From a checkpoint of a small mixture-of-experts model trained on Wikipedia.
Experts: 40 experts in each of 10 layers, 96 SwiGLU neurons an expert.
Training: a variant of Muon for the experts, 239M tokens, 7303 steps.
Below are experts of layer 5 (counted from 0) of a mixture-of-experts language model. Rows are named router (the router's row for the expert), gate (a neuron's input weights, with its number), up (a neuron's input weights, with its number) and show model dimensions 0-191. Each number is 128 + 24 x the weight over its row's rms, rounded and kept within 0 to 255. Numbers have three digits each.
After each expert's rows: "gets" lists some tokens that make up at least twice as much of what it gets as of all text. This comes from a sample of Wikipedia text that the model never trained on. Tokens count by the router's weight.

# expert 35
router:110132109087107098137108072139133165167180140095149129156114091136112138128128136116169132124124121105111126130137123123154111140144111077092147141128143085104165067134147143118107146128082134116114095089135164167128149169088059145123115112140079126152101122148160146117160102126154141141145144124144124146133150127089143116113106104112111159137149091116120142125137127156132134128080127146138134149149145108137157110138146117178138143113129133129102145129128172189128112131179101152105138124113103142103123124156100113124107123184166095133127127098158141155088146132095188121
gate2:124161131120096119094112121155178155128101160132119120137103152184179184115103135115123184149135142136153136086082110128120113149163141062124142114157159101130102171112114147139135138176182182147112147130131117117143165109141142168152131099142155135116095115075105111112113082134115144132153192143115108106143126110140163148099107168167148145091127100121135119142123142140136149112123136106108128121142089129104126111127106130134108139153119155131079111119137128097139084108144124177107096124167140143088123153132140104120119151139133131153095120109111134111136106122113103151
up2:160117085109098142097127136117117116120111128180146176124140135128123126178148146167144142124116193116149140132163171144147154099121122125104150119154124150131126135085130109142147164161149119145137119110105148143142132106125117171089140127122132141113150107128127133090141131101145122127133118132135060107111124130138150097100136124151083113171100138092109190124162104153141124128151154124096078132121103135140142127081090113195171132143101092100117131122122137121123073124113097115123161170128074151131124085134069096160103138142144152112120120131155132158127109091137133115
gate3:108137145104126114092114115134134153140109162145112159110106140104101096150123138124108146133102143091146154156177116072141165087158133166140154187138156131136108165165097149109105119111129131106103116151115102149093108156129100138100118108148117093123143151138130143169125108148101116118149139108126162066160149133137104142172123167150113133144089097156123131136148121161108133140186173102121087109100077130120126117085157153124162128128097123113148116139111131150137112127137131099083131163109124141103134089119090089103140125120122108111187142182109103133117131132110140092
up3:110140080152097109140116132142114122117102126154095131150118181122116087116116112137147138133120095128113116107104123103132111158111153130124139148112122118112155200129126106121106145130102135128117127152101112134155115117182144146141112148154089109157161135150147134138162109161160148135117132158124142122137119116140092131153165105142147102142136107143121161184140141172099140163189104087141102117163136162100103121100143137146094141111138123140130136151060113161154084136120128155103105153158162157132120159085110126124100134137134145136118098105088195164093139092077094125
gets: "s", "d", "t", "e", "i", "c"

# expert 28
router:119125160159108145122149116157152095097176128136106145098128124132138169159137099123129137174142105156145116133135107096120172095158090123153095113098133156155130157139110149144122098113115127110082118109131125144113081122127093109166099107136158148113133134125133149144100152194152129139126109120114112117094158128157162137155152085100139110146128126100115157111126105153091157112114147070137134131118161137155125129082132142053156111137104083142110124177160126084134097116109112120114111126156132128140073111141119101123109142092120144156126164113118111147105164174161164127
gate0:102112121108087134106157121159129138106121108144153051124120132084153151113134153091102127126151169091166150153122132136127093129145150121130132154114102114149122147100159116075144130143166112117149112110135146133116107117116111122126120129088141159141132122134111163099121120127121121180144120115183093132095118133144107143092117128081103166164096158105109140172104112138127124126101123141136134108117159115077136123099094190121129136130126106150111154149088109077146119146121114143134103119124105176090092130160188123168127119122106148171148163093104161138135095133146162134
up0:074105130135148146099146103112085086121079121137087067158124141142123130130126147125137099099168170116182144094164145126160104104138066120170155158143152124157120141142179133149132151104114130106101157110143130115114097111116082148168126128123150100090158130134120114126092158116144136128097140132124121149131163112137130146096110117160093128112094157153118148146138145135112135141145132144127131177128163096123135114096066142118120131117097129149121114153139129111139153155110136120120127107125084169147115105130154102169139096148090083086128162133102114116133092177116133123
gate1:126198142134097138115119162139124102130114084105140133133140130096133165148167099129133117119113124146183150132107116089129139160092155141123113125108149116115123129150147143107048116106149129152138085152118157111182134113078117121131131127110176132065132119089114129126131131137149120109159166113139157122111154152135148138145117110155113118146155107130123105166175133128175151114094147104133108163127123188140111128149151167109126165134123125127131133112143147144108177148138106110127149109131088092100100134136098112127171131089103128121176120133140086103154107108095165161
up1:118149092139122145148106124103161122145142182099169108157154090150132116091113130116130116130121149159132150065145111120133150173144134141099162085200126156095156148114141149165118136106131130115147149132094151121072114125135109160191120102160155153138134143173108135178125161108128151127156135105090120107109093151155112121109149127160126122090119141110100130114075153122127109099157112139106128129152145150121150156144100121139175110115118138155107106114130077136131130128150118131102130117116115136138153089114106173143101113120121107117097178086078154129133130161121109120
gets: " of", "-", " for", " de", " in", "|"

# expert 18
router:127168134150118114099150122093111095073122155135083136161102111118079109154126111108147119134148143174142145136104130088102161100122130110151180119136141148156143138120154125133091116118104131065121140099147145146127134142107157104139115129136128083131123150117096115142139147125161131117118078158101146111169093126130132111144195108129091101119180150114136117109163140120108122094101130176118143107105097152124133154106166115112184158170120100138144186169073109129080140133137119120143117157128142152131124140084141123162148100144110109110099145126111122135112133111164139137
gate3:120149135154117106173132125164130073138145081103128097121127098079122126112153125122083162115123133153065121156135124106150138145130162068122147135179144153112153121131166099095098139121175123125101142090128102078159146170157142122089113115120149123137125133115133097133102138149154170105081130128140131111115128169148090147132074129124123144169116135117130148133094098158115154117160135139139155098138124126123104111146135085148115150151147080132143166131139127153146106188110081145109095110133098093172124114138135111118135151135152143146112119127097118097136114160149113105
up3:130117161140104139145161104116152154148099182168115121109125139121151093120147120068114132139125149103142108167098130128161132132137118141133129093122196139130136165097125162126156119097082151126101113107137135128098099135123133126098113112122085139128121121122139124113179169110124110103139099150125134103114155121126124127070167119139129140119168102176143106136164114088144060133106091158155100132137141113126161121101141177133125114141074151122129131181148144125120115139113101151131148157176114142096112102092106145112089156137160129107083172108108129141160144115136109096
gate4:057107149114128104120160131081115154124144124154162123116079139185112184114151118147089141142118128129141103144074089143166073136142182095115101122153115153133125108078096171098134138129093128146179123161143149139138147124109154119131172126167131131103086111159156112107106126139097145114169138117122132090146149167123107167100080095155120130106145146163078132129116118151077109143108102130153132153133109123154125111096160171140125127151132111140158155150108114105130157149131122134105105120127116119143116132122130134129148128123115102091163149118121149096129112115143129112
up4:135148087102152119136129146144084167142158144120151129119127112131098127128157159091106178117131161104142111129143126111101094129108146163149135132109152126130150110099172165130141158131136091171175106151142162139099081137125144173117134104130099139130094135103148170104126163116108096157162154151104105145152119176123195109132135121156124137100115114104109108120094149142099140106118127137173158128125096162151123131098146161135138172128119142138118140137150113100126100112101079100178128168106070153125132150108154102106139124124135125142157115133105167089161132145140179128
gets: "\n", "==", "=", " A", " al", " North"

# expert 27
router:170123168148135128166147138121157130156113176126090123126083145115150139148113138101174137113131100131107120151152076161147123123159134114151109129151107119121102118132098105112123101137186091082158109129095094122131116146105127092160138095154105112139110143074135184093155087130127135122132128106153118121116085118168135120137111168159122111120105145163114087142127147116114153126120082140124084078151084104120143113120145200081113089116133170133157154136133161126149137114172124148133130141099133145133107129140130134130116072104119102087106131118145146156114137115122145129
gate2:120147173094152121166136156088107149147170108124133130096124161096111150109110131154107145115143132116158158153132074126138123148173118120073093135111142147112124137116165117104121146126190105111171104119107114167112097149107102142130132118160153161124147101149108134142093137115126109163098123111107133144146150142125128065113119191172090139096109169111113168157109142154141131140135119135101133115127152148166136124147136156131121161109137111152093148096135133092150108119144108097135104126093145187161104091108136151176119163155154096114131123132106119147129120127165166119
up2:094157158143101127156148173107167082127125111109104147111132131116180101161132162144117151116154136076090124129125090116121096174147110133108147135101153151137066137128143100130127078155106082139132151120133148153130092089118148144134124140118114135125123114133134105067144126146104130128116169113126123123156090093106059130175098122132130161132133113101127120102067105148086148158139131175175125176117148138116113122095101158137131163084115130122133119125116147152139110150143138103160133121135115167137130156149134084123138149109106163145128130161144141142092122140123119096
gate3:126164182121158083095122150101090139085108129090142125108103143155113142127146176105142152119108115107142114151139122126147140137123120144166124102081107105154148105134112125157130113111150058116138110091117140152101138150151090114158117134100134131176164115152078159111149151140119120153157160110124119111092112125093108153119121135114113150148135113149142109140148123138090102126120142123123109168131125162113136135151185169112107129152154138117083128143105111117107111052156081112114129101115114152114148137194125127159088123102129101139174127123161121114146116130180134133
up3:125163156150090138136144097109126157106149121164133125143145088135151108150110162134115114145131139066176101133185118141108136150134096112107120121156128116091104105165098072143134141133148163118136129100133154115165068136153190154126151157125113120096152157117106179125146125131080113141124130097140114108136155128133123085126142098106088119117144147119133126144152148139090179113141139098138152121100147105139144132105135169107184101107122123078112108150140127124118135118131142140117145137147136130124166100074108172126134127086153119117134118083123064128125092133115139159
gets: " first", "th", "e", " second", " the", "st"

# expert 16
router:139123143182116085147158136092154100178105120119118169099085115098142104159160132127098172168116142134125081105124109131106138148095118121124148120125119112171146108131131163151089113143150122150114123164116129115100110150107132145132111115124167103117103133088126123145126084167145157153153119173106160111130144125147090081103111148120153114100133123101116171091137123121091169095106089088098138085131129128112098144124139054126175148156100128125137118161120143121138097130117090149134063123118123128121147101138135131126153162113140177143125134154131122098146130125168131134
gate3:136112166166123139141161132091123118102135130146062124176160134152133145138127126140120118134123090127160144133158104132157161110144151093131138156127159120126162122148140122131146110160125128106128134138151148111115109142159125075137150130145087114118182151161127141110176145136130122121133103149167135108081118136099119135151124162093125092122116112128127117077113114149127110119141083138135165130036059123141132144086132127132177117156133073122160142163124123113139140138061073161151130169085116111131135127148160130151158112127103125147140100119151122136110135121124138147
up3:154103115135103108154106143124125119168132148100100129102146142143099106138119103081124163116136115141144132127153148116086108166117109123120151140109102124126127117155115140139143143148117141119094135153115119119128123115157131141144098088144079118155092095078124110094112115146127111116152125104110122117136144128167159149085186120064167139099131130131174140113165139122101091147117136150149161123144172144077136158120166116166156134133124158114128147096118115148116183100116163082122099139133132126103161143086105069147103128136157084112119129157163158116170123085180118119
gate4:131132170120132092126107069074111101105137131187152167147168086134147138104101153134107144142123119133173136125119130135133108120163171154125104135125139153072119129130159129150090079118133105082174131155125154096131084088142117114086139098140087132166108140125113179112093116090107128130141098112120125136125165136146146118135083139140156160145158126125148139112124105153130121105120095142138119132155116117179113093154127104109089174136115131153114145127115138124168091115160162118094118152128164114136101113094109135109154121131125101131117129169125106096134137071133130107
up4:125142126097120130134098114137112123167145117115167133097170131171135151124165158092118124135135146131158157131107146118122155143141137173102092105110074062141126065114161134124090126127167116137109109110132121160137135158144124133098154130097111152135120103125114123139112149098071098120122128143158131134116144149128140105152132115115157112163120107141098108135153133122110157178098136119103097148093177146068130156139121126145117111131164106113152121180168140102142141139075179120106119128112151145135172149129187129121144137152149093157162120153157110144125093084151125142
gets: " |", "|", ";", ":", " between", " •"

# expert 39
router:127081101110115151153131132126160126125137094130126146113154115142106140080116174159088127097123131070138159097132110095103145119119148130167133117158178156144109114114123083159094098152123144119165145124110127131187104153122117132136123156132156119159144107088099128098114095159123184155126091109107134157123105088133139129090070148098132150120144132086145103130112098133125128139127143085098173109141122184124121101108141083107151115148112096118154133142112145161169153140128099112101081138104137176152148126139154157104129140123127130144162147129103161130130100134146165128
gate1:153166101133160146111135133116121160103140115155102155143117134096137120105144152155128100071107104148149122114107104169145149132172158148112081108128105113118141157086110122126107141109098125129148099073117081195134124114136121147077109131086151147140149118125106120125123129159121120116167208152109084127131111105126125123134112124160135109141113118140114131142146133127128097143116139107126093112076161149135122123112093153128088131091112104091151134123146126088136126085130170102177158147143161142149108102128178101133113130117086157097133108121129100108099163148087134150
up1:145114090079154126089133125144106136139109128100093114110114125127110113105144158110163098172124162136147144118147145158127136103182146098120116163127094129103107126172146109120126096136127104111108125194158106171170143175149078088143142128098140152151131158129147114119122141099082091112116097108137088109115135101121094111183086131146148132208115111129160154084091150148114123096134113139122141112140108119141113149168151122123131099169130104136124112184105140103130142143107093126121113113172120142141135087136120112142113142109099141101098130155135132147105118131132155133
gate2:125159137191101144158147139141107118114110152126132137089140117162125190148156117128125088110139128141128148188121157137147111116121100119125096133084104146146149136114120134127085160150127142160106157156150122121160132161086135145172115086161153113139153172100092160109158113146116116074098134139136144140154115094147156172104177139137118134166139182173111145106168100097134098167110100110094117117148119126154110146125111131104158115145113153098075130157136121131125119128114121115130114108119068142158112160130126094139154094157133092112142119133124126114138127146135108089
up2:075150126108122142123146129116139133147108129133139127145128134142122138116090132134167143118124090131062141127149164165143183139138131124182146100077143114138104101111100134172111129115141126147068187172138130101112147122123130087119134104177088165152139137077123130139130162159138137144148117150161144145080142181132108096110108135122147165130109106139095098135101090118148115093132146116133121116106136130140146156140113150114154133110081089136112122155098118094143124130067109160167146129144154142155125095159122157123134111097155155163116147164115106159121119154137123147
gets: " |", "\n", "==", " ==", "===", ";"

# expert 2
router:117111136133158123135144145101141144127143125157150123104129112148099115139110157091121148145114198154088125158079103142101097133136158144160100152120111122135120126144146117108129130122098138167141131123132111116133113139145134151159100099126134112141164106154121161095127160128071120158167116183104184116115112135139171120137133152142190133137137124139122110126103136098112158153110089075125099154143138131110116104113140163131146135102105086151077143112177126080137099110146079116129208119135132144148065145123146154112147155147146133134139130097137108124112161097148127150
gate3:085104135102122129112158140115119133187172072120149127173096084103121154161114125139143152135122135118111135126104125172133118125107114137109130135073106118155121140141090148127102156168122165112135112132133144119092144124159149156125094122142145134106099110102145131149135116124135094143143087146134120074141135105113117178128135147168147101164148105115124132153122161124117090123148110162135116106150146142114173062100119099148141150118177114099105134113093094105137185108146117103126109134127145134165116128121166165128167143168176133095094127090112108168138105109118165122
up3:094117117144110106149119096101123172121110102113140090143122103130157113142154086090119113147130103111131113156160132145120135107134131121140114154118100057125135134198063162145162111110137073115114113121148134104124162145115128153119124131155185101097137150093111153146096149128123072161167165162136131132135106111100138121161139122106124097158142151133134123125122138136151119176129095085131150096162114116124099147146184130111135131111138110127105117122120086144136125133148130101149136102136099106112116088110091126116095151166148163074135141110088127110111102128156136084
gate4:145137114156114135133154131104101086088092152140103134146127133127113137137122135119108111093141120127130176113172145147119108108125122093127125136166047121129114150130165127115104096130106057150111153116123158183125106161152136139139105130103155114088145130155168128125119106111105125111146107113106165072124154084133138109128119129143128144154065120160092143139099120147106115113106143118106130105116147137128112073155104131148075123126130141102082124153112133148129165185108166167157163147116160128169138138124106146151123132110080131151138106140119074132116140109099129136
up4:111133090117091105154157166143148085098102133157163138152162150128151088128146128105159105103134144125146189138155132108124129107122122174122115144128152129107142175120094096148116113135131075131123139113156111143130125101137136125144106135108139131143135130129065137107134149122083117143150112138177140109112129119129152134140125122122155109138137113144127127121142167125123154139132112160118161069136164099152137090158136174113099115113136137116077172094128129140119104075117183166121147139106196106133116138109124138110146180095118125128127080105083127189152139139095115111
gets: " the", " a", " The", " for", " his", "The"

# expert 5
router:123107140112130109101075130149154150093123117143199118132096106113118167150108102130095129138127094106135118137109127162162141139116084105148121114129120130118099114140101109114074142162154140098095111130148101111081160121131131105152098119145093145111154096139161129170153144152161113158177096144109162118119125135109153174165111121196179138122106152151128092165116112119141138123135120097124149132124113122085136120128126108165127100161135152182152105080110130158163123111168144183116132105154134137142131106153102139117140138148136114089117133109098122122129146093174120126
gate4:150127104124111190087120098125107137093087139115132115123096156097126153107157156159154168137147128123135121096117145149156116119143096130126154103153094086130119135110121138106130105169114125120147126175152126142117155163101127090136157142100155150120132086109166091123086114110169131159169067122094096118110114132110118143134108125121124119103137084120164201132134144115144138153149124151105123084150139167111147151114125114121146151124108157103152115137126165147159106133083126109133162173099105109149111167135143151122103141185134173124122109094155123138118154089114128105
up4:110134086110107146104088116163142112127154122109174074049166124101114133106078114136139169166110110124142146107108108138122117148096144119178140146187156123104129095132105100115132109151124174111144147109128144146171089137096183087133110128125123116156159123145135148177109120173132181133138115146103132127101104167114146117105119138085119153108124119162102129138114129137125115126114141106169082117124076169133129118119109120134124149147113138134131121130123125131174127085125115108133166099102151131122133115083117098108118154130147171139142167135129133094175107122128131110
gate5:107183107126128138114105149111149126112153176119111162188155110120106091115105101129125181111135143138114096129110122153130125094103128132139119129130127123157100116089119150117138133136113131131109115110158106135106129145094133123093122120094136159101134116148108145147120139145141129150113119148130095106122163134134105158161131077163193132159120119128176105119162134138111114148103110137122155115165150163103129083112111121090091178128172130127145141120153085144104113135163154132129130160131097097102159137111125115151079107165116157089069184127114088127143143197139124126
up5:162148093168143115125121178084084136123146123109129066096142164104130120111114133110155134083142181080133125094153145129110145129120139136107153188113141139125100124093146088115123112145141102115135113106122109133133072100180144156141114065090128161115112158123141160132136112114149116109113129137153078142165125094110135176140113116163140059162132149187142121145142135105132115110136104137105159140124136126134127106138102103145113124108137114156120155170097141103089114159109115142137126137144137151137142149113144171089117154172122166135117126137114131130121099135133103157
gets: " as", "ing", "ed", " for", " called", " up"

# expert 13
router:122111166113126146132130136108163128092103105138164166124115111110113140142126152109147127118105102127115164126129101130120095153111156148138103120152107125110090076178145098126140118116169131128171122175161148166106119139179143155091118162129143124144123112133085144159178133114121128156134108187131133171156135134142151102157116100114131148152116139126167110147171143133097178162140131132148152154106109128142150171107117159143151136175162133070097113106098097147139120122100147117136153101129147098117105156159163177134128125178151101094146154153100116112122132108114096114
gate2:147108139099098089124111129150081141094136176145127136095107126129148122193129148125106119154153152173127076133106131128137155122147149133137112163105100119108117077141133106138127110132140142139090148164119097179099123140110111141180101117145118126145131116153134119137127121085162132112117133141135115150124131056129142111134147150094097189107130140145131110120140147104135079077147144128179128117113144094104127110172073088087139110134119136131136142110167122125153157095156151133137112122157076090132128157109146144134143095120109094182115118125116103125152119134140104090
up2:154129141156150102119071137167122127134091137134165130104103131087103135129153160121161173102142131145144120115133112154146191148132121089094095157127161100109092075166156112108115120125132137101141101185112139155110166111143132094094121117166097099148117149102142148158153105123142148094139131136140163124089121104136165138125127141130121169104145152115121110133169171140142107124145156137142112107117100099110159117149154150105122151144126140129122126156097142127146149080155149138138149154143152129167085120176133131143164111098107126107089099102133142135148160118189090120
gate3:152162145110148172119127182112133149127114113128136122111146127153143137145127152115130142134114098114121111134127146095126126136148140101151153106166108058150140179138158084117095113097092166176149133160077093137093164152090123120141163148169118129122172127127106133120124138132122095141109106107092104103122132124140114114149120130155116137114122125084132113123143102127128153106075131122103115110140087108108162148146102100144133100166119166104097175103168196127088143113169162094080148137138081141123119148142113115102159134128140102148089112100112142139150132102117116138
up3:112124130121111104161132145153109143080134155113137134158125084138130090095119133135109122144114139127118121073153154054102120163098147115167144115157149146151118150139137112136113152120147125140124081104135110143098141162114142079132108132146145127087121129145144092133142068096136102148094132114161108150133118144135148125132163102127133108121126162141101157172129158138119133169104138080111125117114122089158121159170124127123098114139118137113145108113101159134191127179190177128178102176152129123143124116085106150118136145115146081115159115135116134097163134115121102154
gets: " he", " He", " It", " it", " she", " they"

# expert 10
router:119170126127103129114149143157106139088126151114106149096176168128138168147140130108104131132079094114140113149142155136103113162138109147135102133130060196118165163093148131146125169131133134138140108147132095132140119105119175059106158098135127137130095099061128148135114119127118126124096103151167105126159154155122108113138150164108155137107109111193094157111125131108117131163137113136103121111131158157124122163121133129129108124116119120123132134150126137096128113144128100119124125146120132101092115083155138063147155135122121141115169107180130132080118108172161121145
gate2:114156107074150134150118125096113151098129147125091086136107129144116150100150131138146097142139145102143142169147148134087126065153115139125119151115139125177097159072132094104103138102093130149123123165146107105141150141129129166142150127089132095065157155107116113096112123149111132108122143148155133130130121128151185142075116164140110089107125134169135149103158125144193167104132101123146125111095132112153094125104088134141152098116098174148087118130080119109136080135139102104151095158100153108140141115120126113163135115148124126128119111134111099143151106129096151128
up2:111125117130140142116122144082089102149141153108076126152136163138165127112139119091164143122120108128101118183095103186164095108113108117130147115145159105132143142189121177117134120148120154109117119135124092045154136132116121117124083195133099121109135117152109120109107165099101152162118144121117100154163117133153144112135122148113146128113159148111114150131149113127128116129139158097130126148141116152142081131097132138117108117172136147075100124141155137089127086096111109129105138137141118151118122172111124120119123113116137165085070160112120101142134086136160091151
gate3:110118139129143136148181115121085140134117139138121156118095106110140135138117113132126108121110125149140178106144177103139153118166084111096089191150109120096169158134087133134149188177116077153132106160127144161106133142111101138144124112086175106145107116176124112097084135167125155135115160121135134105144111149107117112125117136129121113072144103087140130143151101140117146127135114156081123134139090101137186115150128141135121152142121180169104176147095147082140129098119120116177119143114098122116117121127169111102134124113120132126131147142178129120121152108144130142
up3:107122104122131126167096161125158121100105131150121146150106144094112117163110091108138179145137087123137116111159123163077160131115127129167135132127135120130155138105095148164140126157218111120141134122130135170095172088112099135114114131166100140115121113125133125134128122128163154143096165145103131146100144135147128116116131168116130122140111148157103137161115136179099123115119165124148140104165124140135111140127134148145111129102131162123136089139092168126136109070134123112139147101123118123085124133123168095177146094122104120095089121190066113118109130077155141098
gets: "-", "\n", " (", " /", "===", "|"

# expert 37
router:139104151157151135173080127135119156141135102122146125112145161115154122076091148122161185131125124140170111146139127122146106127138130097144100110110137127116093149116138100135118106093114124154122121123110095114146136174137132086174143122133129147080118111123145122108105141192089113108132110138163114149132139112135109160113064138115134129158150121166161096127143106080148169124130107161105157142116126143137180116155100135134099152125110084146155079156154139155127162164143130140129100122115140152131159110121104137160147164118122202137110181137134114150121131157152080123
gate3:155140118125096080132105136128102089097144112129094105164178103126156132174126144125101118140130112104130159138092124128134120164122152095113127178105122120079138158129143148159114130137085149111164097156109127118156095130118164117107132159133136146116116153121113144119142105151102164164166120093166089088127145159124101094109154111125096148080132159100095122114128134149162145054090110119135144116115171153152116106153168084163135135146174069142089136141120158118130150160109111108130118124102121142109156168124129140081131106124115139127153107114139140124140121124146160149
up3:113142116126117114159160141148106121130108124172111113116092100173172108155174141157089063127139090131116097087092084118131114180090127105123137138107146159143124140123124130132155165157121083117103123142112158138102127131112097126135102126116138120115147134172176097142135161116146145116145120144092111156126080148164154115158129064116126119134105102136143140113108123143113133123148114118120150138113148086095121109099139150184114145120113135135171125131132135122091073118092097110135178115128116077128120091113167132153113087150130130129140088181092118147113118131137144143
gate4:143128137119105130132132147112136175118173133153167118094115120095146093108101142168096136182108144087091117117116144147079125118132104183121141164122102117174138133103142138110172131083143158094147096117091157151082109093155121117138130097142132092088078107149130128154116135122135119165109150122119150112131134127127138111070096080137157126127136114165088106120143148122097099142101136093122136126147122116159076126114114123151104088164138136096148140138139095132112136153149114153151116116128114120156107138136143178093096146144149118116137140054125133105164117140128093130
up4:122135129191128130143132098121163107102113097147113125150117137064156126155137090133128151156123161105133114136116135122051135144152153156106175128139130134160213137081141140171134123102160096135128129116101146136150128099143102149138139132113136116134137129146178163163094163113151117115131122138152127169132163134097056104147136113117113128109135134087150123140138147165090114096144151138145096161180134133113107146107120111150135174162105112139180130124161133085146111159143135118142108140123125105144138133104152109122092123100120154142138148146120088145136146123120091123
gets: ")", "\"", "a", "er", "]", " 2008"

# expert 26
router:140117124131108136148070144121158171094142115137107148136107067131082129101130147146135139092067133139128102139111104123085134135055137138111129100188145138122108147144140119098077128159148097146130143113142137099156111172152100119127156150103139133154121133126042110118135118176116182129179140152125099135148104138110122128161129133128161093133180122101167158133148172114071142148141149131117131120125118154129130147121160114133108116115134141138142146111098154123130113109143148126130150152140141128117106111131147122130151134132119128152136093127122151065125142066130134153
gate2:101137138076135148128138140138120140150162124117147118128184140156134156127122146149147171152114146160139105123137116146111109107112105160105153131148104134117136102125110123136123092086125148119063129135167131138143148119100106102153109184118163114130122154097099134151135210149114126170143168162126119126168130135084162087125174106101090124089124151150150082126129125119132125161120125152135127130086101154157136146121164117128100131146090142153143154111122103128112120070133157106173138131156184160131147149135140114121114128129098147072139140115123147142113095110137115076
up2:111115126098101146097143113161120102102141119098107105126120110113124136130105133136124134144123132168124097114139128112126125104134128146123151117139163112177158129132130139132159101139133136166063149134171094134107126096086126111169155117153122093172138119121129133137135132137069124146100088123133116132107113098103142157111178130098154164110206128124135108137081075121166148131124145160127093180179158148124119121119117119098104135164114093142154178096121131143116079164112159065114157170165126091134127127122150133154103109128126143148150135089121140148149131127161139119
gate3:136153157158131127138138146169129097137187127156091121111121143155126101124124130118148165142120109138125146141111134131179142136111156095088151115151142154138139111133139093150141145130139105120130081162180139097145138143104125136126108113102151138112148152104091173159159100158141141149149111097139091083060107104094127149122098082126115123170132095103084116125103112147171088115104125126145138104119155086083106108121178153143101152168091094128103111106127074137142151128123100085100129161143102105144109122149119105133156127129154166131120116094114141115092108118130112124
up3:143115096149082103141180152153142162113119189119138158133076138153136144122122116072130113123123132141110138126151103108136147166101143113141132131155138148110203157094126089136145133191101151145131134128140143133111107128128103133135103119099121123144093152139138122127133169115091084144137145112131113119153146126097177109163127140093139074119159136115102177125107148128156096120121087109142113164126187136097123126094181143080117139125155075152108153142101076136103115138104156126084138137146117120146115104147129117159111142125158125145127161137126133125129138105161117097
gets: " was", " is", " were", " are", " |", " had"

# expert 36
router:152121129100124095157076100120145156153122110143172154155131130128144133128124101102119106106122100103090118161137131102147096083112135139158117119154186152087112145132117116100115124124167116136123115113166044086139148123141152134087121126099141123115125140099147146155150151154156113137117116153138095162139108139143131192146091122153138115131091129151126114158110113117148109150106123083115095100083093148136133090119125096135088140127077140130158099137090123153149129105165136158107124089108170119135137110159155116127184132117120136080125113141152107123132177105113150125
gate3:142114148105142140146094085121118137111106131122160141109118158153094159200126110136125159094117140106164112081132129111087153095175153133130120095124120143141117133091099122121119129118132143138144082114163198102122151142124126128124128109123166099112134151134127173138162106140107136101098132117107127144119127117099112150135124132117145116149153135132108125074132140074142118107140095110161166098108135110155130149126151105168121168108137126077132142092114078148131140109144098132102156143113124132157131101052147111098160154105089130123157101063105141147103098118122161126
up3:148130106154119154132114148135137121113126130137105106130153130151160093127106101128146158115141121087099119150130171147135098122106098138169114108149153192173140124121102126105153134145123177104159130123127137142153122109116151119147097115123152077103105067106119079121165153105143204120113134140125137087122131118149166062090154147138151124117090114118171128106130099131094133138132152150106106138121110161119088130106109109097133096149152138107165191135139140126082137089121098152136128132117127154085169135129118098123122125138137130125114172160103162112131114142161137170
gate4:120121131085167100141162144146132172124140135109142083125133096147110145140132131172106135132150159118114109156090155136092104129154164103163123163158102136132126122089114101109131128115137149153146151103111067070144086111126143098075167110108123146104148157122102142120100119100113160148113105118146129187149117127099085155120107115141094142100124107147135147090122133156128090160148097142159088104107107156153117093127180094132130116150124108150130161166134119097108127120107086183137124112118117134106135115135161128123118118124103139154128111093070136105128160131132149090
up4:140115163129108166113133110143111118147114120136131123133132136132111202098153085112125104099112122100163146100149097116165154135104143124128122098147149121102131111133133138150125151123112156095058120119122123146083101091138130110134157122167144116136146073136136118154144117092097116145115085163127091140113109105158128104117138102108122179121167121156134135167167131137096113116098142083097136143131143103094107112109115136101131117147165150124119127109117184107093148104113153090140124109116102136140151112172125178110064100156135082111095147116145148155145100119144174104
gets: "s", "es", "ation", " film", "ers", " series"

# expert 20
router:144075089111147140109132105129116080119112143168116142141112083075109089141067161105193121105116164106135133135144111114123159115118143131083126157152148114107105101142105141123112089146170130110171141168156099137127067154196141126101114135128140121127103113122133174111138105118177145140127150153140125139132111148145154076133106151146105086158128145117102134159136160115126167165148146090131127098131117129110125125079100105141169098150093117094148138124115143124117180109145148089142140134114124089146128122127120149094101154144128134127152112133145117125108126131129139104
gate0:075101144089119136121118083101142116160158133127171092171137108123132117088089096088097113108159136138107114109115134101118119143134129172123150121118127158138106116140109128157148112147122127126167082102111152154103141115125107173055099113137150123156099154149138165125139156169114158127133151088164125110177152127163116126103112137152149111118106101139139123126132127104168117094096149093101133098150143117159129118117132115094165093107124148116146138126144155128170161135106133142168070132136111124091130095089102142122132122080126157122101105100137147139125124105098167171
up0:133121147109118116145140119181119149117156130115151132123128101116134140121117136086087169111140116134128077135148102102128116108165155150072135082133113136157112173155148144131169127115135152175132141101166158172118170128103072084143125095134122121147127142097125150118137094139123158144119109169132134141079148120117108120126171102100152118139149156123105198111159121124117110124073140148138125088135110148158139158135152167152148128108133122087114093143126139081132114152089103104134146132152117119146148106096089105100130158108125114113126102119141145155116140121085094186
gate1:164116129135113100160124125122103134161103145144150138169107134110109131165137142080140098189067122108126132122128106110117135131116165130114115146156127151114145145104084142150096114143155171126132174111104087128099070121115132125103146132127144156149156117112108109118172181131168150157148105149117098144135114107104133133109136164155112110134090124149130165152111135153119133138158112117103134131088112092099118102102146154170100100126084124120113172109090127122103202145090148157137122140144119104120121121125155108149126118125177119144120094132104119120121140159066176137
up1:132107103096111211122109108139123134168110165133106077105160179159147118104128134115109113097151111123132114157095153115116152161189124128118171122121135116102123166123117158127103129151098164129098093126122138110099112159189105140150127082156139118145141133102149125115127134144107170086174178122096117109084148138120129118130117129130131140123138162157102137142114138139148079124141139145095175143138132111110156152121127142130144140103107115115142109133143142114157077141120106104105094127120134138134152179169150090136178157104108114180144122126119142150129172117136121106
gets: " |", " but", " not", " In", " However", ";"